Weights of a small mixture-of-experts language model, trained from scratch on English Wikipedia.
Size: 13 layers, width 640, vocabulary 5395, 137M parameters.
Experts: 32 experts in each of 13 layers, 1 pick a token, a sigmoid router, a shared expert of 448 neurons.
Training: a variant of SOAP for the experts, 1104M tokens, 12096 steps.
Below are experts of layer 7 (counted from 0) of a mixture-of-experts language model. Rows are named router (the router's row for the expert), gate (a neuron's input weights, with its number), up (a neuron's input weights, with its number) and show model dimensions 480-559. Each number is 200 + 20 x the weight over its row's rms, rounded and kept within 0 to 999.
After each expert's rows: "mostly gets" lists some tokens that are sent to it at least half of the time. This comes from a sample of Wikipedia text that the model never trained on.

# expert 18
router,191,155,224,202,178,222,183,199,201,208,226,171,200,178,180,217,196,219,161,214,176,234,192,197,191,188,208,199,206,219,213,174,221,199,211,179,222,238,209,222,202,207,182,227,239,237,199,202,186,181,169,212,187,152,208,198,189,204,210,205,172,221,165,198,182,199,182,218,194,202,194,200,197,206,181,182,240,237,250,194
gate0,175,180,215,188,200,207,209,217,206,192,182,217,181,186,192,192,193,208,218,209,198,204,202,169,212,213,162,191,187,193,197,194,238,193,188,210,165,182,223,170,190,244,209,195,190,208,191,197,206,205,214,189,178,186,202,194,204,191,204,196,227,206,213,166,207,221,178,191,161,202,193,196,200,221,210,196,216,170,235,168
up0,203,219,194,188,181,193,223,157,167,187,194,217,244,249,210,188,179,218,154,174,209,200,160,220,180,204,228,233,196,209,207,203,178,186,229,199,211,219,172,225,212,144,176,210,201,180,207,205,198,207,170,219,245,220,204,173,187,218,205,237,236,202,206,217,210,183,217,208,241,196,180,171,200,190,209,228,199,196,186,229
mostly gets: " Bh", " Az", " Abd", " Raj", " Kh", " Mah"

# expert 16
router,197,188,216,233,217,199,222,208,189,216,225,179,206,206,198,196,207,207,203,204,210,188,168,188,174,191,213,195,195,205,230,214,201,190,187,162,158,172,155,205,221,170,196,174,221,207,212,197,196,155,174,133,226,229,188,181,197,212,215,184,211,245,205,232,228,189,233,170,211,209,190,202,202,215,219,205,188,230,176,238
gate0,165,177,235,201,132,182,190,226,240,233,202,197,204,204,183,187,186,201,216,213,200,165,219,178,179,229,219,195,207,161,206,218,192,224,206,200,194,223,211,215,175,188,190,216,207,183,192,213,208,220,229,174,206,178,201,213,189,218,240,166,204,200,192,216,207,189,195,200,187,192,148,234,211,193,205,175,206,229,230,207
up0,222,186,180,187,249,192,182,173,211,155,188,197,212,194,216,214,209,191,185,190,237,211,209,237,211,186,211,208,190,251,202,214,213,169,199,192,198,184,169,183,211,208,217,186,187,181,187,188,206,221,196,249,170,200,199,214,225,212,188,204,209,171,221,212,176,204,171,204,239,220,234,168,196,186,207,213,195,193,165,226
mostly gets: " tw", " eight", " fif", " ten", " Four", " fourth"

# expert 24
router,204,201,223,209,179,165,190,194,188,199,203,195,185,212,172,195,212,205,209,258,185,234,207,165,213,172,223,227,203,200,230,188,183,218,190,183,217,135,176,210,230,210,209,201,206,172,207,200,221,211,206,154,144,212,174,205,189,241,170,199,206,201,165,216,194,209,171,214,188,236,190,162,184,222,215,202,189,229,179,249
gate0,199,194,242,201,167,178,201,195,211,190,205,186,228,207,161,191,196,208,216,196,195,232,188,176,231,161,158,184,222,213,188,181,178,155,219,171,188,216,199,227,173,180,184,230,214,200,174,210,176,185,180,165,199,191,205,211,192,201,151,233,185,209,211,183,177,206,186,189,215,197,232,192,169,157,211,176,222,184,239,181
up0,203,209,207,240,181,208,188,200,202,181,183,199,228,182,203,212,223,227,206,200,167,230,174,185,245,199,185,186,215,207,191,193,193,162,214,179,205,215,190,220,162,211,165,220,195,177,215,222,170,208,200,176,208,184,168,203,196,191,173,221,188,175,207,172,169,187,205,185,195,209,186,184,184,164,212,173,234,188,214,205
mostly gets: " often", " such", " several", " does", " numerous", " never"

# expert 21
router,193,219,202,201,182,212,222,196,207,220,215,198,168,194,179,224,231,217,223,201,249,177,195,186,158,180,189,176,203,212,185,171,197,194,240,231,158,211,220,192,216,183,200,199,209,206,187,195,200,173,226,184,211,215,209,205,190,172,220,176,197,222,217,258,182,191,204,171,185,172,211,182,225,194,210,222,176,221,228,211
gate0,206,201,199,195,193,198,216,213,197,208,216,168,204,189,195,178,202,219,234,201,183,178,194,208,221,187,215,173,208,204,241,228,234,207,220,173,189,185,208,172,186,186,209,186,225,205,177,201,191,150,203,215,207,238,220,193,208,171,194,206,206,187,199,204,193,200,226,233,197,204,215,220,178,184,231,211,212,207,191,227
up0,245,186,212,186,247,224,187,185,201,211,206,185,220,165,195,220,186,183,188,211,233,193,219,218,224,225,227,248,167,196,180,196,233,173,212,225,198,197,197,190,209,181,197,211,195,194,215,197,229,205,193,200,191,203,189,247,222,206,235,192,177,202,227,172,218,163,195,195,239,203,193,128,254,202,171,238,220,228,195,204
mostly gets: " Cub", " screen", " po", "ulpt", " quest", " sever"

# expert 29
router,182,137,201,215,194,186,229,179,196,218,198,235,228,185,199,205,237,209,207,209,193,234,203,201,190,190,192,207,235,212,197,204,184,175,177,180,190,175,183,167,176,208,191,196,198,219,173,205,193,210,225,202,173,223,190,196,181,197,177,173,170,206,187,194,219,194,176,185,171,192,210,174,215,197,208,190,242,225,183,174
gate0,204,193,188,203,180,188,202,214,234,195,164,188,215,190,212,192,233,195,213,210,196,186,207,180,221,161,201,201,192,196,202,188,220,204,200,213,183,202,195,207,190,201,185,186,180,217,193,198,187,190,189,197,193,187,229,194,204,202,217,214,240,204,151,217,193,206,211,204,202,255,211,204,219,178,159,200,216,205,182,229
up0,202,205,210,227,210,209,235,217,191,192,214,196,171,198,164,170,169,206,181,188,193,194,229,188,178,200,198,193,186,214,187,216,211,191,209,182,187,216,229,217,217,158,260,209,194,178,187,221,218,209,202,184,219,215,178,194,168,246,199,177,204,216,210,184,198,191,210,190,216,188,184,186,191,224,178,207,212,220,195,164
mostly gets: " Council", " railway", " Corporation", " Hospital", " Railway", " Stadium"

# expert 14
router,192,160,180,210,197,165,227,203,209,195,236,164,188,212,191,169,219,220,200,200,217,197,200,185,186,185,190,236,218,194,210,208,218,202,194,201,175,225,245,217,175,214,226,160,212,181,185,196,244,178,207,176,184,198,226,160,186,190,163,203,188,206,223,201,212,241,212,216,201,169,186,185,220,172,192,202,201,204,200,205
gate0,196,155,231,191,231,220,194,194,219,177,245,192,199,183,216,216,199,187,168,228,216,209,205,209,208,185,262,206,197,203,220,194,206,238,213,188,221,214,222,206,198,201,190,183,234,199,165,236,206,219,216,193,191,206,187,177,180,195,205,153,250,205,233,187,189,190,171,174,217,195,205,205,208,219,225,187,206,207,206,215
up0,219,185,188,208,199,184,210,216,193,177,185,233,203,222,162,179,190,197,230,202,242,222,227,211,199,231,169,188,199,205,136,172,197,208,194,235,198,206,199,187,195,192,179,168,186,175,196,203,193,181,210,193,225,195,214,204,198,224,151,206,212,192,186,171,163,213,200,233,165,204,206,189,194,203,198,214,229,213,198,218
mostly gets: " Hol", " William", " George", " Charles", " John", " Edward"

# expert 23
router,195,194,217,204,182,187,191,202,182,190,193,188,195,220,176,192,224,209,216,216,221,264,207,160,209,198,251,222,191,198,217,203,210,202,178,186,234,140,178,219,194,207,220,184,198,164,205,205,216,228,204,165,170,195,166,248,194,230,152,214,211,203,185,190,205,227,191,191,177,212,198,168,202,203,195,192,183,247,176,246
gate0,185,177,214,220,189,211,199,165,189,162,193,217,157,183,207,170,218,183,183,172,197,201,212,174,211,168,194,224,204,208,182,223,187,190,206,232,175,188,188,225,207,241,182,157,187,215,178,194,174,190,197,209,190,228,193,198,183,218,190,193,168,151,215,184,187,184,149,204,187,168,235,199,210,191,206,197,219,223,180,170
up0,248,207,196,227,227,203,196,186,213,188,200,210,204,206,201,187,211,198,188,159,207,229,214,199,202,203,245,215,214,176,178,252,208,208,199,195,160,219,168,185,200,208,207,186,190,228,184,180,182,217,230,217,179,200,172,197,176,218,207,204,192,165,209,213,201,242,185,221,167,198,216,185,205,205,246,209,204,248,167,206
mostly gets: " worked", " designed", " reported", " killed", " used", " performed"

# expert 11
router,192,197,176,187,223,197,195,179,182,206,216,184,216,200,191,201,203,206,181,223,201,193,205,221,231,169,182,223,221,223,190,216,228,185,191,170,185,206,195,188,214,222,220,166,214,215,190,194,213,214,182,220,196,243,214,216,192,226,236,228,220,226,186,158,193,194,198,205,205,204,190,206,198,204,204,225,211,186,215,196
gate0,160,195,261,201,175,225,208,194,205,222,235,223,218,212,214,175,213,189,194,171,196,178,204,226,162,192,197,209,209,230,195,202,206,236,206,183,191,197,193,193,204,205,167,209,208,210,207,198,219,213,213,225,223,210,211,244,194,207,203,235,211,237,220,195,205,206,188,198,240,215,205,168,224,210,196,189,198,151,243,179
up0,209,195,182,188,192,212,220,259,202,211,200,221,227,144,222,173,221,198,197,218,209,256,179,214,182,190,227,191,227,173,216,203,167,217,195,180,199,209,215,226,199,187,214,233,184,230,218,190,200,220,246,219,180,206,171,188,196,198,205,194,177,209,214,185,190,196,178,210,182,230,194,198,245,201,215,215,211,175,197,213
mostly gets: " purp", " function", " ide", " mission", "Acc", " architect"

# expert 0
router,170,175,189,188,226,175,174,205,187,203,200,175,217,153,213,213,222,202,179,209,162,214,227,171,196,218,176,204,205,224,221,161,176,169,215,191,190,190,230,201,211,194,165,198,181,225,185,208,214,205,196,205,176,208,203,182,199,174,212,223,186,211,206,207,174,185,191,234,189,194,177,180,207,199,197,179,201,205,180,194
gate0,185,177,208,168,233,244,226,205,224,224,193,207,213,187,216,217,195,182,184,183,219,197,202,137,200,191,202,193,216,215,240,228,213,192,234,201,196,195,208,198,205,210,199,182,219,178,179,198,137,190,198,212,171,234,198,174,211,225,175,191,219,220,212,211,221,199,176,200,203,172,209,164,213,202,174,171,191,216,221,188
up0,198,221,181,201,175,170,215,214,231,168,199,199,196,204,189,192,194,209,188,177,259,209,177,225,202,193,179,164,166,209,193,200,166,176,208,206,213,181,208,226,206,184,205,229,194,192,252,181,216,188,197,196,181,205,196,204,196,199,184,195,193,183,185,192,193,204,182,200,192,213,192,191,190,229,203,239,175,217,190,198
mostly gets: "|---|---|---|---", " Full", "mann", "berg", "ube", " complet"

# expert 28
router,185,204,217,195,204,183,238,223,169,221,184,185,176,197,223,211,221,211,215,223,209,193,192,181,161,194,192,218,175,218,228,192,194,196,189,160,202,149,197,212,195,205,245,187,202,204,201,193,225,204,186,152,192,210,212,215,197,205,180,193,221,201,175,220,211,218,207,189,185,243,169,182,214,182,165,192,190,250,149,216
gate0,188,226,216,180,227,197,188,196,210,224,240,191,226,225,188,175,206,205,187,198,221,197,189,219,221,159,195,219,208,244,162,252,186,256,166,209,206,206,165,188,175,249,190,171,177,218,185,198,206,185,208,219,176,185,243,224,174,243,181,211,206,196,194,163,192,220,213,199,181,187,216,200,220,185,198,169,191,211,208,237
up0,210,175,158,210,215,207,199,191,172,198,162,198,197,195,176,236,193,188,190,210,189,219,218,165,161,197,209,217,211,208,216,190,208,188,183,195,219,177,234,249,217,178,218,180,233,209,209,181,195,186,186,209,227,224,167,175,202,187,199,176,220,198,220,251,191,177,191,231,213,169,188,214,188,185,202,199,182,220,185,173
mostly gets: "|---|---|", " List", " 193", "-", " 187", " 188"

# expert 20
router,196,195,193,177,191,178,227,223,189,196,193,212,186,190,191,193,217,201,219,212,245,168,203,172,183,178,204,201,210,196,201,186,187,189,211,183,187,165,194,191,206,190,207,190,211,222,205,190,227,195,198,136,174,219,225,195,198,217,201,215,191,215,203,201,195,177,157,199,170,248,191,167,207,198,209,187,185,222,148,219
gate0,203,150,193,178,187,182,166,186,189,213,206,198,195,190,213,206,232,167,212,180,217,222,202,232,186,210,208,227,248,201,196,198,190,176,197,214,183,230,199,196,192,215,174,227,203,223,188,227,222,175,218,245,194,196,216,183,185,210,248,174,178,218,235,217,200,166,158,203,219,184,203,210,201,175,228,191,199,237,204,189
up0,204,186,195,204,200,204,193,181,187,160,189,178,237,174,226,218,189,199,239,192,195,196,196,223,194,221,189,224,220,172,178,215,205,183,184,235,221,211,215,211,174,241,198,212,238,236,229,200,205,206,202,219,188,185,213,187,206,230,223,169,166,185,212,195,155,173,199,166,191,169,193,225,200,187,219,188,175,190,200,192
mostly gets: " ord", " abs", "\n   ", " previous", " subsequ", " →"

# expert 2
router,183,198,199,207,214,177,236,216,186,217,192,201,178,202,228,204,218,209,199,210,225,203,221,189,164,217,209,214,174,206,216,190,189,217,187,154,224,149,192,210,205,188,220,174,200,208,208,206,236,185,190,165,175,206,211,237,188,188,192,204,223,217,200,215,221,178,179,202,170,227,196,160,195,184,179,170,177,228,150,208
gate0,206,172,208,234,211,201,230,196,186,216,212,175,192,192,203,229,214,213,165,230,202,189,201,210,207,210,200,175,204,195,156,233,191,195,191,210,226,195,199,203,192,203,224,220,235,207,159,194,180,200,221,193,210,202,193,162,174,213,186,214,204,233,189,219,200,183,199,225,238,199,188,192,168,200,200,182,204,234,215,185
up0,171,214,198,186,183,210,217,201,201,170,189,230,192,193,188,202,187,213,225,192,208,204,219,192,212,194,204,181,202,176,212,179,208,184,198,218,186,244,221,229,211,214,184,201,193,209,198,193,187,176,186,216,163,207,195,204,226,203,174,167,205,225,193,214,226,206,180,182,191,202,205,222,240,245,207,185,161,188,185,187
mostly gets: " &", " or", "|---|---|---|---|---|", " Yes", "|---|---|---|---|---|---|", "ulations"